Below are experts of layer 6 (counted from 0) of a mixture-of-experts language model. Rows are named up (a neuron's input weights, with its number), down (a neuron's output weights, with its number) and show model dimensions 0-127. Each number is 128 + 24 x the weight over its row's rms, rounded and kept within 0 to 255. Numbers have three digits each.
Before each expert's rows: a language model's description of what the expert responds to. This comes from a sample of Wikipedia text that the model never trained on.

# expert 6
Description: Inner digits of years and numbers, commas and en dashes in dates, scores and tables, such as 2-0-17, 2006–2008, 56-13-4.
up0:173121095128128101198131158148143168153110118106110127121116123101147110151133148170133083112169096157105048121099093152135139135158096120095114159105118150127095114119098110135117137079120125141140106151094126121138071114135123132148114154098148112126124155153151128119128153109172115123149112128098132149117130140117118165137142142151131172077170102103097121139149154134118144139139
down0:147112146104143114141143124122162063129113118150130142152095146110108143098127165142163171137146085111169106096082150135123109138127127111119140118106156160098138148120066143153108098131146131139143134154107103212127124135132144113134147115161109141154130086118128117122129112134064167151125099081133126154113128119131150158102127099113144131122132099115134122084172143114147161124169
up1:147127144111141109156131120092173110141121126106096130137139157138130112139182132093123095102136114102104124128156136142118120134143140099117138148095134061101127170132112148140142093136117149119136130132068162094154169113135104133118134203153126095124191121090167132120141092146083125137118144167120111106130107140135144176127181171120148178118133122120121143115142117140127125105140
down1:174134114162122083183103128120152141134128126144131090140145139132105153103113159159102123098128085155106125145097124119168151129154104125155074123161119088127158122165133132136144111120147168148142115114140095151130120137090137121104114114114102117131082142150095101107153135092087109107146110143109115131132194138156146120153148131120170134114109163122174136071124084125093111138128
up2:153115145119193146105124103092094134151095133157149118112121122092122116128131150070150150110132137098151162139100132126113144145148166131136113128115129093169119138152142156145081130109148106148136152135120127085123160129151129082125106169121114154135103150119145133117157143170140129125103121072112123186096184135116079126101173107133150130102110133139143170159123142137115088107118
down2:131190106139121110154156091133155140057126144116141131117106151139124132149143117152103122098097124088138057099105163160117127080153127173136145129135148146161106137120133106116142125177104147160110119133117113145106121139141156166154160137090124130113118094099113152154107127096106141144177119120129135103113135165103086136102129107103128132161093121130138120174112135144179112127120
up3:114125151129120112105118100168129142143128078119148153162133117140122124105128144158167155172101192126095130117108176147121156118138132166110119088084180132161111157142127128102106116117146109131073122120126141106153164115100095105099133092132119111134118170119132112114130109167095153145164125096115146110136145132142086151093105163113102135137092130105127114106140105137110168072124
down3:163174113125131114109145136116137129131126127156138121145115165144073146114149111134125119103134103105123162117208135106117157170145050121172126144141123157135094136123129145112145129116128106167119099100132119074136089151132124111172130123141113180123139078124104127115142151125118130149132093110105118159120145110137075098159121172127118135117174110142134102153168130132127099117103
up4:125121110124121098124126158101124117096085105110113106116141105111115119112142145174147160103168126173119144154147164157083111116124118101117127092167134142129096169162086114124118143080118116130137180141118147109102171146091117132136152125158126108155129151127151155116145180151137080103102102118168148089131177111123081145153162095126138137134155098131096126172128122127122144134122
down4:091124148155140184126175163100130082123078161152116121107117102150128121093149111116173122085129123108135109093125156166083116113112114184145154139153172103103147121111133112099157136127176114122113122143137128143087113160116153134100166092122128138145124159144098148095130166101130151114153127139129133105145114120151116102166128107113147083099143110134111130143104124110161088130154
up5:146129099126113174129111149131151161142146110112086141174164111181098123125085129099161171119078130131100117171097161142111140117090110157145095140133109116133096103134127133150137115147102132137150124139094134096151123133119132100079119128089152122110139116152134113133164111142134116128129127151154135114108132104129145140141151157112088202055138149115148146163155099126088137128140
down5:168121126145126121121106109137097100104145166105123099186123138164142057123166116124130158112112093114120114130106160107187164117119119128150140168136157107143108119154132151135128109165111137100104093130145125116147164084088158126118137093134107118142122185146132141148101169127148129108113129113112116105150125154138159129142132122078165119085121132140137130082138076122124103124169
up6:160141116117132135089103129135115096140137124141130119151144116140116077126119148153170089107141175140109058145122133126149173142119147124085109089146123110121125128148110106124115104135100139125172127126114163121127144087092142144133123131060158112141160098095135119170158084122145180121166142147136142148131133130057136141175100133115146130141122161140102088139146128122158151136134
down6:121165099088079142139113103144132127128123116174113123123111118127097134158157117136167153063113118154116136114142113142143183147098147128106103130112160119150106090102113126137139130153159134159134103130163111198155111094131120120138135133098136121136167147119118148151155120142107160151143108186111166144109123111097123116098153091113131134140139071137087185149110142104137115119111
up7:147108169127108126154134143144171181120153074138094147133092107101091123139151099071107137139127106142066106124136139167134085125129148128113134144139165153159142119115153147132134160083123160139102142145109107116116141122103133101120140127136160121126137155160104183116081111139165122132108070148135113121135107129106119098137144135158114137116174152125113159153116100182119158129122
down7:113122134112084093160131126110135110109095094136132151123106148125105160135112127086113085117121134137099130107150180146112151097112106132130148107147109171157143150135124107089177091148148136118120148123097097126168111118114125072168149165127165168109168171094125131133103181127137136121097110138143133136133121130155102137097109140114126127141104139139163203094150102153116147139124
up8:154174159144147157128150118115147121147141094139157146149104118121115136121155112153123130130146128157116094106113091090077149112115105132111126167141135112116094128138178099107138096126120117141120133127098141098109123106179130097134159117091101135115146148122127102133140165121157117111141136187095093107150094159137090171146145126163132157130142092136150109186157135129075163163094
down8:085122183100157166131152098067116129118140093072109122115119103106153136116102166127159110151135129134155153136140126106155153106125133070139106103101142112140136166143089146120156143107147130132095116100136111140147108131158138120119129120119122097126150174092137089097115158133125127110123132144123129158130089104101142114126153142178094137139149141126090126182151119120196150150132
up9:099069088104149147132104136173186113145134118124138146150112159156101104150107138146171122114160121135135133132108143124105149143108124088120122139145100129150169105118103116116097066130153123115140137122144133092148147167119169154157130153131102145105132114160115141133091112143119165146108101147148146124094127100112066135094166141147153164163119145141094118151130140170123171106106
down9:130175098113123137124118141090115098120103169152098164166128125108098116142136126139147055127141203107111138146092148121119080132096092114104144136113098122119145082148139141126091113111098136143173153114155139099108121160129147170118147083135124122145132105119109110121148141096125139114143148137119155150121122126170112146146092164141124126148113104133102170111121191132133107097142
up10:159088106128079129092130144118170102149112141126115103122158132130131134133118118096104104148108136149157115121164140116112105136092148156094117116139127110188143108080177208112162087177149115116136118115140117122132118136111162098089126137150106149153186135118127126124134128087122170129152127138083144174127157077144118123143112159134149112134132133145122178132127117127142137131116
down10:112124124109071163121113169109092130111108104115126144122144165116121139111120110087113116088136147121125129112117150103111116118129171112125137145119101159125146119112082112166141121169120129169165134098150159092150127148157098120060155091170147140166126109072133086140111155141139078138153147145125168130144124134151106146147130109100108095156114107109117156129104157123140148175147
up11:183110134120100125124155150104149123135121133150115125098125109137125132135143145106148166107166077152159144147125101110134138113126107081142103108110140152112171138142122096096127111090156136098148137140141110095122096136073144132133121162101086152151097159156103131097131123126097135148152125167093152121087175127106155113121137110140102103167155098153134124197099092117092148120123
down11:103115149130148151119094167162107125088113098160133154118156065110152176121168191116136171128160161120107095138101122136098132123124095138165118133165158097121121103121126131113095132154134167118106153110115109143096096143124141130143150093108153110112163153093130121105153120139147113114112120114120125109117100146131114124094124179114127119094114117133147105138189153147140165133079
up12:128104143150101121099134134101140107152126111160132066176145167147107094144156159154119115125127133120118130130092119132144201154108180157129148144087139146125137103159159096096112104108135122098098121144155089112162111092159118122126118106070120129128120173122171160133136112111138108169114143124097103139131106138107081148111158134129103127098135159144113110130087159122139118109146
down12:091157104134133067136172166120111149135125150104106171153131096135153116120134132119149107153089127130104131124067152155139147113121119142165096160118105153132116136118141104134051153100116105156110093157097101142141164131104131176117121116095165167139094074117143128135174125125102140114143127090129161136141126120094134133109130123125142099169135132140118106142155142160138130145096
up13:120150142127130169105127149081184118119126079110111130129156111153086145131114130111132139132131147126126041134166127070120141127124125158095092147104126127134120128126096119086109143101136152129142068141146117107111158100105123132121164177121123159169112168082108143110142135076094120131106176149128117135156145129147119154141142138138134168121107136135107142135125112161133126167137
down13:105131093128121105121138138171179164091112146130109151109123150139148121138124096127092132063092140107099134154141100111138151156130102163110115105093126109129070091130133153138129137149131155110209137113139152147126148113155151139095100097182117118125126098099116145134138110136163157123141157112130145117144137136120133140108126132076120135177135165113082180119135129125135140112096
up14:168137100121140134115112099143130146136116120108065107174156103103134128134132134156122144171162087126122149133179119098120141090107136096121142153120120107099143135108128163093164133095101117099141151164096105114127111139116165100167141166109142121130117138089144125146124104124089167141145129162128147129138112110113139110208096178115150148114132105094147129160124134135082136107107
down14:152180112108140121109133121139119145104128143123142119165139142154140143140150092108127127138139115135131128129175113098119137087102115117126211150113100150133125113091162152123127107094139140146108117134160173218095145111122094145152104175115165128156144116101137131118148151098149129126072147115137109107137134103089101133173113101120117090144134099128125102150159119113107123099119
up15:109153103142098156102097142128131118118150162156122087135144125131109109150122171141151156122118167115121107127135099119108128131148106119117133111129128119138191102150083143086143103104174139132131139133099082122159135122156148070178097143106096133118172139102161157127180117184090106169169149150137101136106107137144089103094123114130149119137122119115145144146131091120108122146147
down15:145112150122118108149129168143165118158136137133126097112138120135161100131098146073111101172145139157129123133134139155108110145065140109159120140126090108113116126118127157106091122118087126121128162105082127134157102157106123143116129141147087123120106125142107144131123165090138087118091130164103092065122126151150179158111141138149125156143158144106180121092153134163132178109140
up16:135093130153116146154107121119156146111114129164146098128169119100128138132126130138119127136138149123130104103133122146157123122129099136124106145156094121115170119117172080095100165161093062093094138167156144109113123115089169156130110121091155119099173099077156168139141059163097097145127130152155148132135091100149133127107145123169145124125131134123107157131136141126090139117112
down16:109123156144124124115137144154096161101153168127123133114133127160105098087126086137144143143140133150115140119117109126119129114089138143162109096075112138155101127111115126110126174158142143119083113124161128100138145131100151150125100125150156097148133118164080075123115140143114145093157134088134133100153116140172114172143135070168143070159144154094128122109158077106152145129131

# expert 1
Description: Final pieces of plural nouns and place or institution names before punctuation, such as Arab-ia, prison-ers, students, University.
up0:111149137129186120148094140107080122151098104141178107096117108133127097137109130112117121143100167121165135106117158138114137162151126157129122156155118072108169179118144158124182128114122129139092131159155090122154134119095113120112135098114116143103142097164148111108116122157136102118162123156145153117131154156105088117067110153156168129106125144139133141116126122122128148067110
down0:063092142128110144140137135159138145140094155111145137102148090137146109149154124128141130158125101075123109152111148155119108111118117099146114132106155115133165160141114129174137135100095128140131097153117119166128115110141140146145138094175132133109097139148167069071092106141092080106130086161106161185118124146109147087161147161125106123125138119164112128121144147142128148119140
up1:109115124106163141143096091155139154144151144112128156140087106106119096108078129114176144140143146148120100167144158151120148137126122105106121125131137124118161100170102099140165099073149195100125108126152121103169100121174121100144136134101107137133117158120199113151128146149120138133123160141104120092141120125129099141128128124133097111121135177119134137086130137179132171148156
down1:126127156129163136119120132146139150109125136138090126118136089153128079139101129141119160136110140159149126166150129136136093125098147125141143121100091137113165171095148130137164114125170139116197089113116141121085143122178128091142127109144166092102126129113155087158143141160106138111135144093074123151100180117145105115125140106121116123107123116122098107066087133125153167148149
up2:136169127106161163108104115110130100129111125069095106118107155125089162129119144159126170108150112143149126154176111132167136133119126110135138095105099114118154089131103081138172099129108164099099124151120121120116160151138120122107086101077143140174166150094135138129154105140142153124149128158119127157138103119093109157115115129127085151103155155109135067139087143139152139123129
down2:141136157149151094112106114094172119109134172119140122108131139128143128103142149130117113156107077118146158132127179103093116155092121146135141171145121089108118110155173098142160136144107125088133132128117077120113148152161112125143123116145093140150129136148106178135122050143146127099122118194131121122129080136114155116127107145085137116136096156120177104136150130125110151143159
up3:147144133142106101158148111088143068131102126122115119123129134092120142155129093075135130129109157095140173136148171139152130171110124111113160080097157152094124135100128121147165120139092158122108111148124155111101089107137127136131170140121086108120128141134153160140149153163122100135159115147142120101101124134105142119119178199126149117108157135178120116105113160145114098154103
down3:176129122128139141176121125105127089100131137148105117086144107156125114142115117123132131133138109084150139134105165147108075152117158089150117136131087115138184156110134147150122137135117148112126147165121133184104087093131115164168137109099139125103121146134110067158103134125094116134137146159149138148094143153112123137082105163133161136148100137155149079137155099088139141139092
up4:138122141120146124123083163138130105138159148122114164133099152139155111128127162138134147106127136132109134086184138155141095107122099128129124108111137114118076168149147131108133147125095111093094126127151124135098103084134131159161151095088151129153137104119142137160108168128123163107156069134132184112180122107128137103075100183100124085137146138135132128177109118141113095130136
down4:034147128090118119090124125119084145104120107106159109119154136113125089105140139119144134129135128162103131135131120179082135154112114130153143103138088149133136155101124119154122139122113152137151141120134112220088141120121124133131113177113156141136119131114093163106152126124121181140149097161144108149116127152123150146145122147136098133123072121184133102155100131136122116134122
up5:130136064116158057109136139123110146140125096120130143092095140153118140112110179131091165120127077151126133141163120118112101142125129095132120090132102093167140099126141133132148147151092159132127145133156140105124094136134144080129136184093143155127127150137144160110141136173077140134159112136107130124152112104101089135158171124134131147167146151107142100096113157126139098107156
down5:144176112160137109108122110133146115146161091087150114136163132151125111109096112128103119136109144158142172123111113086114130140137138120160156143120117114147101152111148105128112108081113114102082128105093085135104157157091106115078123120100126087143090119173137119180156180149155126122105157120113134147115143114153147136131119143156120123126097137127158088151118137167119167168176
up6:144159136136148111147119158145159105096090118114146125121128136155120095079131141103127125068087124139080078124160097101152121125132134139159108151168139132143103104152113151131153151094138129111094076111178176110135113144118163134137127130133127193100100122113123138131165110147164161136146097135150151147104121117110126146131102159116111137125093126147099077140142161136142146095099
down6:116148078149153132133128141110123168129097130144076129082106107146142104086117092119162127092128149168115122165179130059132098166126139175141135119151136155111134120142105136139137148107157156132116094169081164122131143104125138135158152103107145125129140129110125173126129127168141110118154073091156150130149089083113113146136094135116095128132122130157137097140148127118143151114105
up7:135115115116111151132144119073107126125093133143134141153118114120124134114129136127146118130102139074107094075168144155164154170152123088117109109138129109114108117151104139120151142157106143116136152129136101135162119149127178109108124121087116119129165137137186131139120140106128163161142171099167136115107114096064102178098111183102138176149126147116139084128120119174137117134117
down7:167115132109146122102194139151187139137126116162155135143154135125138146134145116114105087126149106165143147137059091088127126146146108092130101156118134131145096155085159103167141119113100096105103109109130113203129107129093154120119123097109125115085128123157115157108106129124141120103123108147145112144158139142161126100099125149083171138104144142111121152130122122166127149124107
up8:105114088116121125148107121136125113173129126134136114071078097181142106148104215140155108186127132119104121121140143120092158133154109114134109114124134090135130115132160144122123112136127164102108126190139084106119129106112123103125119105109091105152143067176152137140154158109140126133138141143131136144140147133120090133159118096138139114122145154110152156103160160112090116140144
down8:088119106150151134141101132132134133123147138111149109119149140135081114119156158135153156130165087125103087151099099103146118089173124089124146116103131131119126108129114129197102156099160139122130097168112135178144150131114143146121161155122148140156097107085138028128125138188138147138132106138140116124094141136114123144174142109152129138139141129120111084108129122114127103133121
up9:143119134125164161141095150119079169159136112141110153177110147130074088120169116179090117149118105139118107112149123144144171102181132131096100133088165091131095130159170142098153098108095132116098140158152135111146145108120153122132116124101105146106129129149106148100134107107173166137144167120121128106142144154144162148159112154125124132112093121133102134110169132123130141122095
down9:119127117120176155174126107108088158143149122160117156155108198122091128100130052175106089132128110113147119124130130109117159126141126125112135099131103125137117144165166123108142122106120173148125118113120134136150112120123132103108144098170173146094137142152087117094096140127180144092106133120143116091148110141154140132146107105113165143116085130146129159098106103116161101157132
up10:166092118110108077115118140171145134128095092138140148150133149139114131139102143140131153193146111125104121153088157176119163122163133141107151143156137079105106085134124103116121105149167129122095136159140102101095100107128165092132148109120146141153132132122144136135180112140134091147123101152103119165125108141087134141193132115120116143136106102127119102094122149171128168116102
down10:145098123135099094131143133107108103108067142134149138149132141106141134134138154095148156128147077132137167157130162150099121140163139117059108130138104184143116124121118113135108148125114131152089147123118135145101124133157098144158131205145172126136089105143138104101139149115153150121098131121111138148156163144104109103148123108123149161108111144148106098112150091110097177127081
up11:109124077133118132137103103071079113155118096156103119160126121138124110132132133105143114158104142086120166113098163134122136138145133186133116106126129104092145139124125141116149182127128097094082102134155111120141138175118162122132165107100125121110129100169144152142096107135117126095181115150143151143111137134162148132132101193128135139122139163148125077141136171142110104132088
down11:171133125094134098103160123081089086120119114161094158147119152146126140134135104114144138122142158111121147132119140109109115143153132175132049140128124095103161147140061147134161139139102129118090116143115122146148105140094090131142117149132109151107134149135114136127136156102128092144142142104156136157151156113174146124110119184156141106095122132151141072073133140089145148137133
up12:093125089145141121107123105168153151147125125140105170109142131144153114161112132129170143147132150154098066149100142138137133144187140143114143122087083153150123153164099121138101124102087074136122146103135146113111089152147099116117168145155121175157153153130163140131098076128169129128122117152118106136127118122119113143158117139121102141135122130108094153114119180109087087114134
down12:101159112165134116083112165117115153116134167169118181084110171122143135163116110120134146138126075147141131173119148123132087129112099124111114121101140084143111113138140110139121152130098097187150142062149152096114129148127136095124128120142085153132140123127150106120126143144132142155102095157110118145158120148120099148128120082114085157146113134128141159128135106075123182116122
up13:122103152164129160115133158137093107141121122103150129117118166156182118123135165167122127138126122127159128147150138160113139125133083108142133150112134119108119148119126142125129144132072127121203088137163126120130137102141114104167117109144105089116078119106139138086160075124160102113105140132145094101122141188095152130093106170115099136120137135140124116159150162165105107161159
down13:122118118140139141134134153125099108145139177119130123136136103132146131143167037113136162145111113150138126113114136116120140140097111103145101093118111161107137157124174119133116167138109099158145146089171156155121179117097154175123102165145117085112151125116145164129145143150083077116090097123115124139130131144138104137083147112121107148100164150142122109152145126083132083127115
up14:126111133122124097157129115149081094146117141146168144159112143144186119107107099127158146130119144133119095130123138102126163153078153112131138154133153110182176132166116157122162111159112133127092115121098132108089100125129151146118131144083135130118173092116156145177141116168118085116112164116118090122152115149088092148134144177106139118148115113099131098103108136115119163140094
down14:130135166083160128122126110131170146151102111124091092091104140119153122058141133097090147122112098122126161106108105152137140106138116118144108141151157170142117140129145127108153135153082127140088116163163127141095117138136175091168138154096136142126149121133081139111150156132126115124091128135123075078133107138139104169147152166115123112147101158147171116114108161144149125156141
up15:140143115124148119132144129148152150119136110139133133132148118156112088153125140138156179109102118101166052126130119098141106113161140155138115120091138142097131141101186130154135136088129141123195128157123145116135102168131122118103120175087133117135128174116180131124115073150132179109130124120128098157117141123088097114138106132172117167114135126139103122110084116083135111107110
down15:108136143146152109139163164090159159149138103154150103153155125101122124102153089151119144106130115124123107168103127109145170086112133080109132115119144144085160106119154140157129165107136131107138130066132125179150111120133084151147135120136166072139128118130138103151135151142084116145114154093087128146145118106116078121141141154151151070156124135121106146135099139135084100136115
up16:134133123180155155132131112136112139122143081106148088098174103181106137087097136098120136107140153173125119129141128127115180138155156098143136122156100100147133093129113135124141074138104125093162149116123131116131146103102167087125133118132126084152110172129086106160126149139096104123095141138125116179129113150092165157146121122123140115142161170122107106141138120166126135180134
down16:137129124155108094139052135100135112104137100135133144093138158143108181135112130105090125152138091118119126126164114120163122103164154110143105143137175120167131149097143118150139128139119175147122121126108142179127136137163124071140125161123095090154124171110155110114121110121114113092104167110158137116143122119144104131095082126094125142146108149144159144117142191103126126100160

# expert 3
Description: Word starts and nouns or adjectives right after a, the or an in descriptive prose, such as c-ave, largest development, very similar.
up0:165107112143136104105101111107113152097145102112084160114157107129115096115149123085094120152127139111140140095164135126147118163134096108119132137141172133079147132119086163136138185105155148108128144116119124111169098164132115119169181136132100091092163109127113127113093125115117156122134134126162158113150146168087141123157142142144121152160152116096094162168126143121119160124083
down0:135151080103140136144118106100091113121114122092134147066089151152157124108117101128115147087137124103182183135125109133147159138140143114123157112090102172153148171164153145106143123184101143126127155147138133129098093141148130158142126107109156100079131113137143147136141150160117068160133138128148100157103123158122134099078134112113103133131102159117113116122146145137108116156139
up1:120128122119156136129125143103135179111108119110109152144106122132075074102160130172128100112105145134145134170112116136178097143144139127110124094091149153154116111088069109118151129152136139130124112146141151119161129124133168110108091172148096128161100138116136135072140108090140134141127160118149098168162139130070138146135133162141134098200146106135137133119105120117128119125160
down1:133155139102108093118141139118120147094111080115139097153095100161122120132109109133131113186110127152140132132156149159112115156138130176148129113122102147118142122186131116165153125133112167085141139078094118120120126097141173104107082133109133172143116137095148152116137161141114109152144163117124096130169069136120132121104161153149165143124108123114179107123119144107086083117120
up2:097112153123130097120178127137157105131138111123123132108136129133176106165149128134139086100162109097114134101147108123128150138153121199086088146136142066130135096172149115087107133150104187148145140113107132113139114143167116166149122109104130130163186139120157139125099095127149097147170123184141109134145114127096150102116112142169144160115136118126121118100109129138112122141128
down2:145165095111146109137082066134102170102115152149164131116132160118147116118132101123106154129144162142151124120114146120109105121104102109129133143118118137114132173125131133149155122183110161135146137148090104152130144073094143115122088150148076145110160160134076113091133162136111086110110160124123151129096160114100148125136130137129116140127140149138143129069075174132142162132139
up3:161099151143157100163164073128198106106126073110143162142120094137147137136160108101090145149126150113160078155169196146129098143122102129100118114149165135121136111134121165105105174130106123132124120138123121107135110133134073118126144118099161129124161076139129141149088134143121179114120117125133126139113137132114131143122148131146173156104127129138089106119111119139145110148141
down3:155122102133136110140140131126117119121094141171141196089170128144104128125174066105109104134104132131100162161144132162128102127155141154114122141122152130122172118109116157159102135153134125137117105088141120094185183112152090141127113171163118076100139120099142107111125097125104131170114116141139126114130101106144144146100136136126096131076133132116094136145167129096127154110151
up4:143138101128082150144146117076140155138077138164109136133135088125141075071129119115098109128156159125131126162140160120096189178130101095116089143136137148131142114125099132112151162131118058112179129114149149105127102127138129111118094119148138151126136116153138144149149123135145117075160134140181126114134122112139166131129118132130125165117105158129121162088096097112139113138125
down4:125133145134129087098107157127144095120122144130134087147151149153155102130150151131105159121135165130120111129133147146125136111143148127133145135172097124140115104127108098178096141126130146156117136160098168150107091098079124132116108085062109161121136117139156113144129137126140133133110110182148144097148087095161113161132147090091143074124109163133145145146053125144131132166114
up5:155127123139090123102165128131116108138123128150116140138106182144139073205125136109130129139123124104081134157157139177110133159151115117106135143146131111086164181125114076139119087138097102106157081160134138119119103158117123117116140133139133138145147082139113151114140090097149123123127101118145115086129110102135090124140138152152089121152115128113130124157141163189143148100136
down5:130094113152122144137107141080090125110165153132132118114149116146142130132167125140128100157135089089118155182130118101142112094123167120144130158177104127103136130089097114110117126112136167183139151111091148131162146139125105106106163102123108164101116117100142078151117121116139125098122161113157159090143079135112128096124105110097147145159178125135125139131119162098160138123175
up6:113142086121126139113151093103108108144110126168132152079109128130162110138124118114118110112100134132158111134085110113140175116141161130133116096101119136165124118085147081129101052133120106129125130154159113099150160140161142115149147143140131146113139176126154145179133110137089139140086126160114108135123149164109105137157086170135156081121139149112112164145152171149131114106159
down6:139119109131119105067150089118120121135130147094119122117118105146092133164137142121141164121120167084156127174127149174106101140140135109110157103178087109113143097106191121133147164171154126162156141149125134142107182136116130153129109179111142137109118122111105125120127151129139111158104105128146116107105139140096118112144155091083142140114115151072130117123124086108151175122113
up7:120101138124131130105132123078105114129123153158153164146122098135103112098106164139157131158094096108155146121141100180110151162132167108148147114142127095127156138133106134128116141158123095113101128151093117098121124101095127129114128142160069159171134114131095155121116157151193135112171154169142086120110097182094123139115134109144127172125120153122123091141127129139091156149106
down7:138157168087117115154082118126105120107158117154117134161129089126124147163125135147129106103143172159116152082124179101139139123089117159158153129108128113160119116157148077141093136135139149163144117157134083123115127132158110118141148105105148116162178118146152102138092177153099098106118137119098129122155092102159157136079079093119133104142148108125151138147147134100123128108123
up8:117130114098176109134125126135133136173137129113092142136126151116134092112093114108124112139119125123135110136115152155103107153087120133143112138152121156131129110138123146112149092131136127131127152146126165106126086165172109069149098118075083150091174156139162139123151138130151112167100123146132164116071133133079105164158126157171065154118152126131102138113159139161109121140090
down8:136159154135157157062125109180088179092106109130116132126126109132102127112112147094134141148118133121141133120124178099102122096160103140140136192137119155098139135134119143104120144135149156118103085147113111194115136072117162143132176111086141129101152164148172157118129137125151122128125112105091161086116081145107119125143131121132140143128152127140103118098133127115126107141098
up9:115161116153138115147149101163164101133103152107083114158103156111132171117151156103120132128157168147107132097113146131103137148132169117086111132131092140138095097115165122080131103132131124094128103130108092130153105117081142150185101168097142131170175128152157118125091147142124169141136116115114101070124151151123116150128119182130143115155149155138126096115109146138126137137099
down9:087125111142063120129150109136132160127108144126099097102146181101135135148134124094171091145133153158116145124139098080106136120149118116141146130143105148089134096108099118104091127108140152124131169137126100214124129153129106100121110124129154156139167174139115120155143122123126107138138128091097119112136154146142117159114114116110135119141189111112176111160117086156130157134100
up10:174155112123154092193115096154158126135136110105069115132130143135146117184139148119151117117100133152131111157115190134119121139119127142104106105086131112097147128131094110102140149106134124129162082123125135120150149106089144148170092137126109098181147152131099138133126111128115170106122140089147108109069145107125122119155120143146176151106124139124121167144152121151148138139081
down10:125161132168124089151090129108145110127141114115147188173128096133091122165079159143129166095102146165143121125104077133118123145139152104145133144107168128162161111110153122106120125103140115178080097142151135127067112132108106150104148113130132121126110125130140133112092115139146174132137145112140175144147113127148129112163121143125115115120119110119144106130157192125110080098100
up11:103124114115149124146123086119160164136175131100107134103116139107129145184127136116155150164150181146157104104136097166137118110114137109103103089114144141139138102127105157120104164122136176125117123110155154099126164142128092119151090115114097094161121129103110116089130163124149107168148145162136172154185172164140133147122140136103143162140112142128114112126106107131140117121065
down11:105144104096140196146125116123092131112149154122122138116151115161118127118108129102096195164126134139139129136111102113103119133134144132175095142130122107116097161168129118103090115140155099157127076122077149135134103107122119167129151165163158100115174153140104105136080135117147133137100093100126153152119116143144164123152121150085146131145093146098142100117145105156150096162144
up12:163145088141098121161131121101071109104147141116105120126140174086094125096146117134096149151138124132128100106169127123155123182115102115097125122148135132169132099154122175125151126146126118137114142146096144119121132153088065074119176114122088092140114129153112133131125151160110152105118115120119127113119139136119135133131143181134116146099151142159084124125134197121134168117098
down12:113136135103084141189142118107142104122124148126111136120149145155141131111143101102173124080130138136139135110129119143122149133115058136121146163140111099182113133143098149092133168115127142103174161148144136121127120102089156154151159144144158095117140128109107094159099088157103107097133068132116099150118113111146174122114143139159137146121119087174113120118104084124159147123118
up13:112085131118135097103156118101116123144095127097120111149142152091167068127169173164127175164154125092122100118133125151140150161151143097137114120168135142119119124107098123118134131142132151155140122082144148117151050099152132114127102135111147121139126142110136137128111144105119175148190135146123136150118155161134065134141099172131105141101134132118137102134100144111103085126129
down13:077121112080149154163178137143137141127089142123126123162148143152107135146158106137121146145141121132106120137126111133122146113135097119111111131152120121063152095090097108126103111149143124156146157073116164174097125137146070100130101152158157081141131149129191104118160160093136125153148127161098100150155122136116115125123120118128079144103131146125140104105172131119130110142152
up14:138062128141126118123129145087139108125067137133135131102159146095100123114151119157117147187148088139132146107144160124115130171117121165139095141139180121145107131131128126123109148171121143164150146132095130107062169162161113135108114126131086138134136138120168120155051108098117160137143121132112135111167136155137113107140150161116160152122121144114124143135107133115128076131120
down14:132094147080071145110131131149160089133119170097102130120122121088154165145111097124119132122091117142167121089097102121124113105135157133158113126155120117157120102132130113137103145154106094157111130148131118158117130153102112169138160113106085134153133156118160095136132116149120145139112163119092171124160134133146086131163125131064100142098168104147159156131156069126119141142143
up15:150169120142159132144120128134119124117151142130142083126135106117141106155122111153156155158148148103110156151106119121111167154122134139143122134193056111098156137143132122113134154138089107116098125101119115114147159156093148125116173076095088120136115114177111094178123150122139133106141153148118133107157162127108164129116108184085130111130110110142071138121162143148125134161124
down15:161133106107106113158154161140096103107129117131090120116149109125114111136155118084175153096110192098150101124148128154138095141120117154143100172075145132100174143096099146184139135090153139142130068100130143139118124142112159092188133141163122143116180142123119080119116100129148139120140101163119115108126130134125119163136115148123124116122139113137136120132119118138129150071126
up16:119155125113160136119099155157185134117153087097101143106156140156151087143163121135115124115171094127143101111139097113125150166137138140123101115163110117161102139077123123111147173074117087125129120125124141118151128118163097126138145134106073163146169166116097158077143150105127089156110138138123136092153139127088112104098109140116105134117099116124122139171125142134147150125087
down16:151143125144107126132091183156167101133164156105116106105155125108159132137102115128103114123131121153114101158127129113135138110121066137076153144146145106160183078100117175131126152115145149112139129116154127132187145137122141147124113134145114155128085138166145061104128115142099096126158118118127134160112157127061145122154148113121094099097137125139087120132129116100132112122143